Weights of a small mixture-of-experts language model, trained from scratch on English Wikipedia: 2 picks a token.
Below are experts of layer 6 (counted from 0) of a mixture-of-experts language model. Rows are named router (the router's row for the expert), gate (a neuron's input weights, with its number), up (a neuron's input weights, with its number) and show model dimensions 0-159. Each number is 128 + 32 x the weight over its row's rms, rounded and kept within 0 to 255. Numbers have three digits each.
After each expert's rows: a language model's description of what the expert responds to; "mostly gets" lists some tokens that are sent to it at least half of the time. This comes from a sample of Wikipedia text that the model never trained on.

# expert 59
router:117098125138130109076149115150078137109163125073100107139135171144110159136078094089157086130152182118162090191108128165161088117104072119179174135122114103135157059106120126141096145152116154162095109166167128109146081135112119134100091115093073099090192094080157099106093185170105061157143110166137149134075088152150076088097168093141095083133114056191163110160100137144119109137147146111180152121104102119139166099080107127097166090058176161125187109094152095145170130096139134
gate1:064135183126135090141085144142168092109157115140159148083110038118099194095140129147135145142150122136163134177099116128141161116129113130185143141136132188142045107149125076116087161081107022133143072131159116159141169119159142110122194111118118159092125114086136139081091117195123191143079186147079087112084085116173167106116086093075142115120116109101192096139146133134123115124159145134138092144119120077109149115133137102153157205147127138137185116117124114160096178161127124
up1:103128188116175114132051147139134042124195122084165130073072093107102191114138116170119120124167153128133146159114119159162140109148100138143120117159149153169049117128148120099141202119114027155133100156134143129161133144141121157110132096112175133070147136057136135118115126202150154116079191152125092113095063183182147116094105137137161136114094167139164079096126142147140154107167122141129099150143103118106121117153115143172214165149144111153201138125110136114141155174114134
It responds to: Opening parentheses or brackets after a name or term in tables and prose, as in "Arena (4,636", "Centre (CDS)", "(acting)".
mostly gets: " (", "(", " [", " (\"", " Moham", "["

# expert 18
router:102069124158087129108096114172070158145143137098135099142146139180088179123082104089160092100180172074165120137107124167172072121112085092157156148109082097110153090160094105093087125138096159133094101146160086115120122132088142162093113195086082097096165095134156043138094161142074100130120129126159115171068071161161099091096151108115150114110138126156176086148136099109091094177157128112149138125068117079176144089085111081112147099114158167092130089132130072160186132123108125
gate2:095107167088137121153091154155148130126141096103059148227075134132063088059174090102173089154120131160159096120133143180160105115090141108160137136101128052154120123131159146062154140146129157150168086120084085103129148224159145175144156108138111118144142154149133109188121118160092161148144106137155150114092111151093147166097076078178132138104079150121167132099108161086072128107125200103182098191111084156111122130143151148138174135137158109123120150146105076128108166141095130
up2:116175102145176109077090061070111144120152116127128079111148127120112140096145123140159104126116098103167119133120077087102136107152097077129100091098114162112146125114099134114110098145135128139113093068133147157085146141048192134079174089153166097188147046125129192187161157123145099174124170138124154174059137099125146168091082071131138119113132085152147103148115127141091081119130078087189163133116081114114068152073140136130159123112161197119124056123146160101165167102155128
It responds to: Pieces of Chinese and other foreign personal names such as Y, Q, Zh, the noun name or number, and leading 1 digits in table cells.
mostly gets: " Y", " number", " Route", " Name", " Zh", " Title"

# expert 49
router:075087121124119153148096100156122144102147152121113069125117119143100193169150111097138099129142124076156088165101148126140082137084046054163169136084076124116136101062118115083071134158110136171095135182128133107158094157098151119108102141101104121134150085123165087100128174152130093154112146163160104151098108138190128120106161068154149078111104083142165096156107141114121093158173132139165175125095093151138175113131080078137192147090192171082150107083180087196144112129107090
gate1:140105137104121130114113091182113117082169126114174094094150158126188117145151131087141106070148080105124129113135141101107152173159143099179150105048107101145146110119110116107139146140177115097109155107127090138186122180153110100154153124079153157048131117153147076142133166122138175167073150100076141114105100106078129142100159160104102157183098107117093067131130146103153148153145142136101190168120133132081075150160088041135133086093096129132158152218163160197094083141107074
up1:082152108128232141122199177134175103157081097136151121137093073097104120129125149167140111139159110134079121068105118125167134104135195122079138109177127118126086111115161141091114133106195105130172090077143135089151123154115154135112131091102142071130068095082143164120098119145156121121129171130067120109132129164206083078125059137123170108059134109128137152095092054155107103115103088098135095060166101125173097116172089182131097132106132093152136125156128148145130122075119117
It responds to: Inner pieces of split words and names, possessive s after apostrophe, and sentence-start In/On, such as Ang-ios-perms, Men's.
mostly gets: "In", "On", " Mer", " Ly", "Ar", " Les"

# expert 23
router:108077103140128107107104095175101156126147132112085071121163127177109141141075115069148078101151122097164128163084105171174084131101101053161153137073078120127193105132091119099085121134121120121108108138171138115159133123132185173097146125115115096125128094143162070118110190138091064223147135133109109133088100174134138082121174121114120099152090089157180125195136119108156087155122173102154172122072112110126171069143106116081113115037165160114140108101179137139122143098141144
gate2:097116117115124126130108163129132071112131149060115129091167046152110131185113180110102139086162136185188094130120181125130122147124112096127166102144097084167183136149168208136081132119144121115109129144115188139204137124084112160114167147094139122090132110099107091100081101097144125119157139129110109156093133038129088103138152091205075151167102146108114157188107096112107084141125166090075152063099122158099150173158125126120123102195179140091140151066143114112122120096158150
up2:128118161129135172080098180152129161133173175086206170152138059184136107147125130143131118132134127100181159105142156127112078185130091047122118093140157162152143114148119127133125159111150082142098154167085157095095120155144121091104074118130137128125137126082181122145178148161140169096148125087096162107144112148116081115115178123049148123130079204096149137147145068115110129111086167142092158123070139088113069082113129128097131122132119108183115045105148078095111068178154173
It responds to: First letters of names after colons in taxonomy infoboxes, like Cucujiformia or Magnoliids, plus capitals in acronyms such as NEOWISE and NEAT.
mostly gets: "Scientific", " Phylum", " i", "E", " O", "Pro"

# expert 33
router:109049113149094126114169104148082144119114166098135097109127126144105188138120082090151059109169163127144119149128076155173088076118092107142170149089117136103146084122073151087105137191093172170106128146160124086126090135112163159118113153091076103099171101116183084108116171130093085165098161118126116161098086163166075109098157115134104075148081059171159072165114151091100094153176123095164146106116083098157149112087131105108149104093149141100150092132170089170168110069094100
gate1:152161131122141115153124121197096165156147104156172129118145077157108117121171126080124118137167148134134110093094117152169149128153131093150143163170138142133163143123149159092147095130109163123061085048091172097139156157158114142106151120155153092194158122138162092125176121134059134094168160130148119109090070174101126180080121115134112086142101158155115157126045128175126167193092171183123081132173152091119197106127104074132104078112177097153160055097122103115093086094159103
up1:072180110101153148119135133130186134093125085158112160116120112101134114131154121077137094108119136088177114116140203120092146106144124121113120126203170104105084104148123099081125139089134162187126119104181123142160159109170175136163155115104167128117144125211068176148110110144091092099130138075140159091134135090176145181178163165068148116054123178124181079132139101099083135162069062220146131145133182091142143111135153153123114137117097111146162130087151159087112114077127103
It responds to: First digit after a space, dash or bar in year ranges, URLs and long ID numbers, as in 1957-1958; also short, vol.
mostly gets: " vol", " short", " Hol", " Short", " Hind", " JPL"

# expert 9
router:113049123169140112110127109157130127112168146083139101147148139140088159130115116102156118107177112133176133154121099158181070095111109096132181192089101130149169099117108102097116147150090100122132140154194156109133112107102151178062084162068098137140172097112139071102067150136125112199134147124135116154122118136155095064121127088134155125141078097161131113128124120138116127174173150068179139139124091133167167088110113098101166137075157216083152090067174132163190155083073098
gate0:135097116091114137131175114142147101120102209123080097118124177188132114191097151104168128136096117115190131139060145166144097157141157134134048178147175100115107155125127093150097105148117121157110076095126111152134202173170147106144110127101124166119168098149109036049194158136101143129131191174096143096093125139150145126125109126115171134134079124125129196092140140199105080087166149100128154139153175140159127121109136151066148147049168123127139163140132135120155113175130151
up0:147146047147134075150126174151142134100091127152122110099150077125126117153104133090113090126120117136135182109129114134139159130072096134111102149111103161153149130126128173138094143162096126129000094125057110089157135089118173110156161083164109149095161052158139120137143143156060136154071118144140149118144099079135144165152164163111167142137132095132141155110103122150151170139172143199077234128139137134080103142098086137129072168128157165120163131204167163127124122141093135
It responds to: First piece of a word split into subwords, often after a or the in music-release text: prom(o), b(onus), c(assette), qu.
mostly gets: " qu", " exp", " ind", " sk", " dem", " Sk"

# expert 12
router:102077119151134107118124086180145141149162138122102112119127102146079154121058107129140116133148170092170135150116097159204088117118126087159156166134085139120143096125140122122075149130078135161131130148144134082143123099097184176105088178102105082129137090119181109103090156175077106183128118113116108156109126164178082089097152123145114098176055094136145119154114156120157117180181120148168150075112111070132111055085108084085146119032199150104165093083143118150171106076116113
gate1:097154136089171183094134174126145161163118139121142127098138047118091178208075113128126176131184162133154151167103092095073083091159130123123096117131127094047155100148088105138125133137124163090123089133174129207155155162118155149113137142128134143098138127093179152131081098185155144129153164162119131126135110113113168110134114149080085098112113108085104177128117169152126078182130121177126127173125141181128203141155121126095130173162082084160069151105105147046122112124186163
up1:129137066118167168131077104207128143131108114160134130146119111194212156166110101126185110098129207081179175167102146065136165112134104174138129138153141089136123174120132142094091133158097148079101078134123207064132124080108109153101129131226115148107162109119025164181158177134106164108195131146174120119138126157152148104171135081121127090129097117153122126130113157116118153115126109161115149152095137121143171121149125150160122103132157129092150175134160104130136153095160088
It responds to: Opening letter pieces of lowercase words split by the tokenizer, often in anatomy or science text, such as c in cranial, d in dating, plus the 1 starting years like 1917.
mostly gets: " c", " d", " j", " comp", " elect", " ch"

# expert 41
router:124065108143147138097106114134077153111175153053107105125125170146124147141067101103146124129180163103171121156080084152168083140096079114189140146105120095127167076124084136106098140141142158138135133136165156099136096130087149144096101140135084083115177086120143109120118157168082081150142137153152148164072077126188087083106136118148121082130108051164167096184102149087117087182160126127201143101117129106145135123106095081110135124096166185086181121064174118191160119101088117
gate16:103110157142098142138151092152104152140087190141074089138175126149120124098099170200178178117188145161077108136095137206112120100089114129074113133093141139105212128134118087125093111175149140157166130134124076153079174165144109123122087108148104129095052131130098158176109116135127215171163108109143145118143168132119152118132133118181152213088137143143149151043142118159198079144146160118163150150139175111166148130091112153148150118123124133161164078126162172115148108148090138
up16:121173068118129128156129124112085098091177154155126159161109141084139151171115125122119109112063113123130094107099146091154100116077095129142109141091130178153056148081101123134079133089130135166155058182133097187159084131131148167158147107128122114117137154214150112157172117102137143072130083176180132132146093139113140097102098140097114120120110170148232171136120184053126165153091125187145115124140160092103119139115109203137105128131127146078162137124128120132099144132230086
It responds to: Commas and semicolons splitting city from state or list items, as in "Akron, OH", "Greeley, Colorado", "(1956 film),".
mostly gets: "),", "',", "\",", ".,", " ,", ",\""

# expert 45
router:102100104144123122120087138145127165108149129101114107125142144193090136137088096125176122129163141115121109151112104150184128145075089068182155189101081096093190072110072139109088157149080178165138126161122174119131084140075146159061089144128120090109172119106137106117098125148092111149143131132134140144106086131162092068097163114123122089155132062159169075153077139111135086129184152115198157120095108100157131079084110117081182082062203142122157101086153139190134129109116111
gate1:099102151130131196110088107196105100151145120144131109139100161124099087116138149171037120055174109081120070207113111145121167183167092088190114158076054144121108131122178164144132128151071111104146149135120102133137147132164135161141183152153126114096094120148169052167126106148130132120156145183105107090152156125131165133055118117122118177131109089091123120139169128126098073132170157111063088145139134044134132120151108138191162177152133127089123078110109135155128123120130095
up1:161122111071137083141149125161147129111103148161153136109168146111107158131153128071192139118136114119161159084109118161108096117152185181045146099178207127085138170107134095115139119091160130150108095150115120147154096080125090143092132155086155140136111154178092152075121162089129135155134150046105146121069114133154126129190113123176042114237133150086119148097123111169165160158103096158164163154146176145118139132108174109083136202100147121140135111092138127085159084101130148
It responds to: Hyphens in compounds (present-day, non-discrimination), list-item dashes after line breaks, score en dashes (2–1), opening quotes and slashes.
mostly gets: "/", " '", " \"", " “", " un", "-"

# expert 60
router:103059130138124136127103095145099164089144134100118086146100152143086136129057117099130092082135112147124122170095078128153102159109070075174135164062069084081166115124086092095126132144083165157118098149147140132146105132094166167121137163088092079113181087114160126093108161150125098158115150158142099162074084106171110058116148071130108110120079101199134110152099139110124083156178150120133155155097074134153153088093132076129129128078145166137167115126185111211162142093076111
gate2:100108132122125175154166103077110118111170159131027158138137094179087119120074137155185139099161115129158134147114198120130128101141123103131131095114152089118160105145126134128150119124094107134068079087171124125151140149097129119082152158104111132134168107145117136073096119111118138152179153102102162145216107113167119147133116102095171053127135188125183061111170153157175130123126177117183087121149060103103073187107176088144110139114122168117113123140139098223157125102082174
up2:177132153070075098157090122144106089086145071109143168141142184053168151110168120112122151163136109118091144069063114144122125119155197136135150163136103103096041173159135114151119136138189137144171144086094120125072100090145025143158115114148117060145123196141124133168110139108148114138188145098193170093103105178097117141188103104123109171145130121200119121123159153131157114093069124138123098134087138122152167108140135121163127100099114087184147108146126129126130091131116094
It responds to: The letter s and s-initial fragments inside words and names, especially foreign place and person names, such as Amritsar, Rozsíval, Tromsø, Sch, Se.
mostly gets: " Sch", " Ne", " Ros", " Ad", " Se", " Abd"

# expert 56
router:097083164194103144084121107170088116170131128088120136132165158132075164143115118080150117086190152118141126186134088147171094123104096109127154194080106139112160108144109130099093122202123151138125131172158151087158094145118150180109083164099091105103198084133160070104080144159142094170121130131138117169128085179173065104107156113109114123120106091159148062167121093092123093169165125105142117129101091139152164071121085115104146112084159166103149051079176133162183130100118127
gate1:066146123155113134134136171130158100100114151142132129099116148116163155132156139083139125175100160162139108200091137160096146093117100129084172162075101115168181099141098126066121121104030100107118166124151125161149138143120080140136086087165153112101180098145124224103152127149149111128157165125080140131145063114065129110127191101090201140159153156132142088121121106114074159143180118168102087124121091172112158089131065141126096146118100185150109088123160133197179135103092093
up1:106132150141099143097128178133123090083083173107121191111199200163123125135142171057091124104144167171122185103166194157137101132092144122117162109114082139106172149148126204091103121141058156093094125160192204142122097108102106075142139113211107153105107121119115077171127183120146114107147128170084164179166110075152129150110130111109090105107148144112108111110111122153102118158108173132100151114116151129210124113122199114150089196149112105156120147129126131115150175145148126
It responds to: Nouns in album, song and band articles, like lineup, video, genre, Years active, plus word starts such as Co, Man, con.
mostly gets: " Man", " Co", " Line", " video", " tri", " sol"

# expert 1
router:099065104120112125117148109161077136084158142077097113164162144154080150132083095075155122120203130135125130156098090148175118129132083083165177142124140104118144130123092166125078142182107179124106091134185147130136081153069154154085116134115098098108174104080178103126069162188122080154119156175167113132085066152180080098086133117126095117150121112175181102161093163117103126187188119131184146098117129097149148078102129095127152133081149171115201113119182109152135144102104132
gate15:127163087136115154167154079109107132123118130142179113117123155171177188120089127181115122110160135121100102142148153181117144134159171138161118154094129143081123108177066126091107161107088092182096151112148101145174085221099137104171112096128071151144121148132126117134141123127076109143128188134195149090072078093131132128143111114097156170140148166201136152172056204160188140109103090124126137131156134137126192154125131086138161073109133180126135202123190109135145148129071111
up15:087163148135134126140096126141121123220084120119146096172142154123127149122074092138144161128136100111142124134131162188150129083137209100126104148108139098147151129122163148113129142107077156131154085103144131124121153130129189209100094123141137146148172105185139098071127098161059133092144135121112143071139134062161177160131152139086163142118164116093209167095137174172128135123164102197076095157090138066092155137124067104155097154111176151113098127168072123080120153162182178
It responds to: Degree, minute and second symbols in geographic coordinates, plus dashes, plus/minus signs and pipes inside sports or election tables.
mostly gets: "′", "″", "°", " −", " en", " Mount"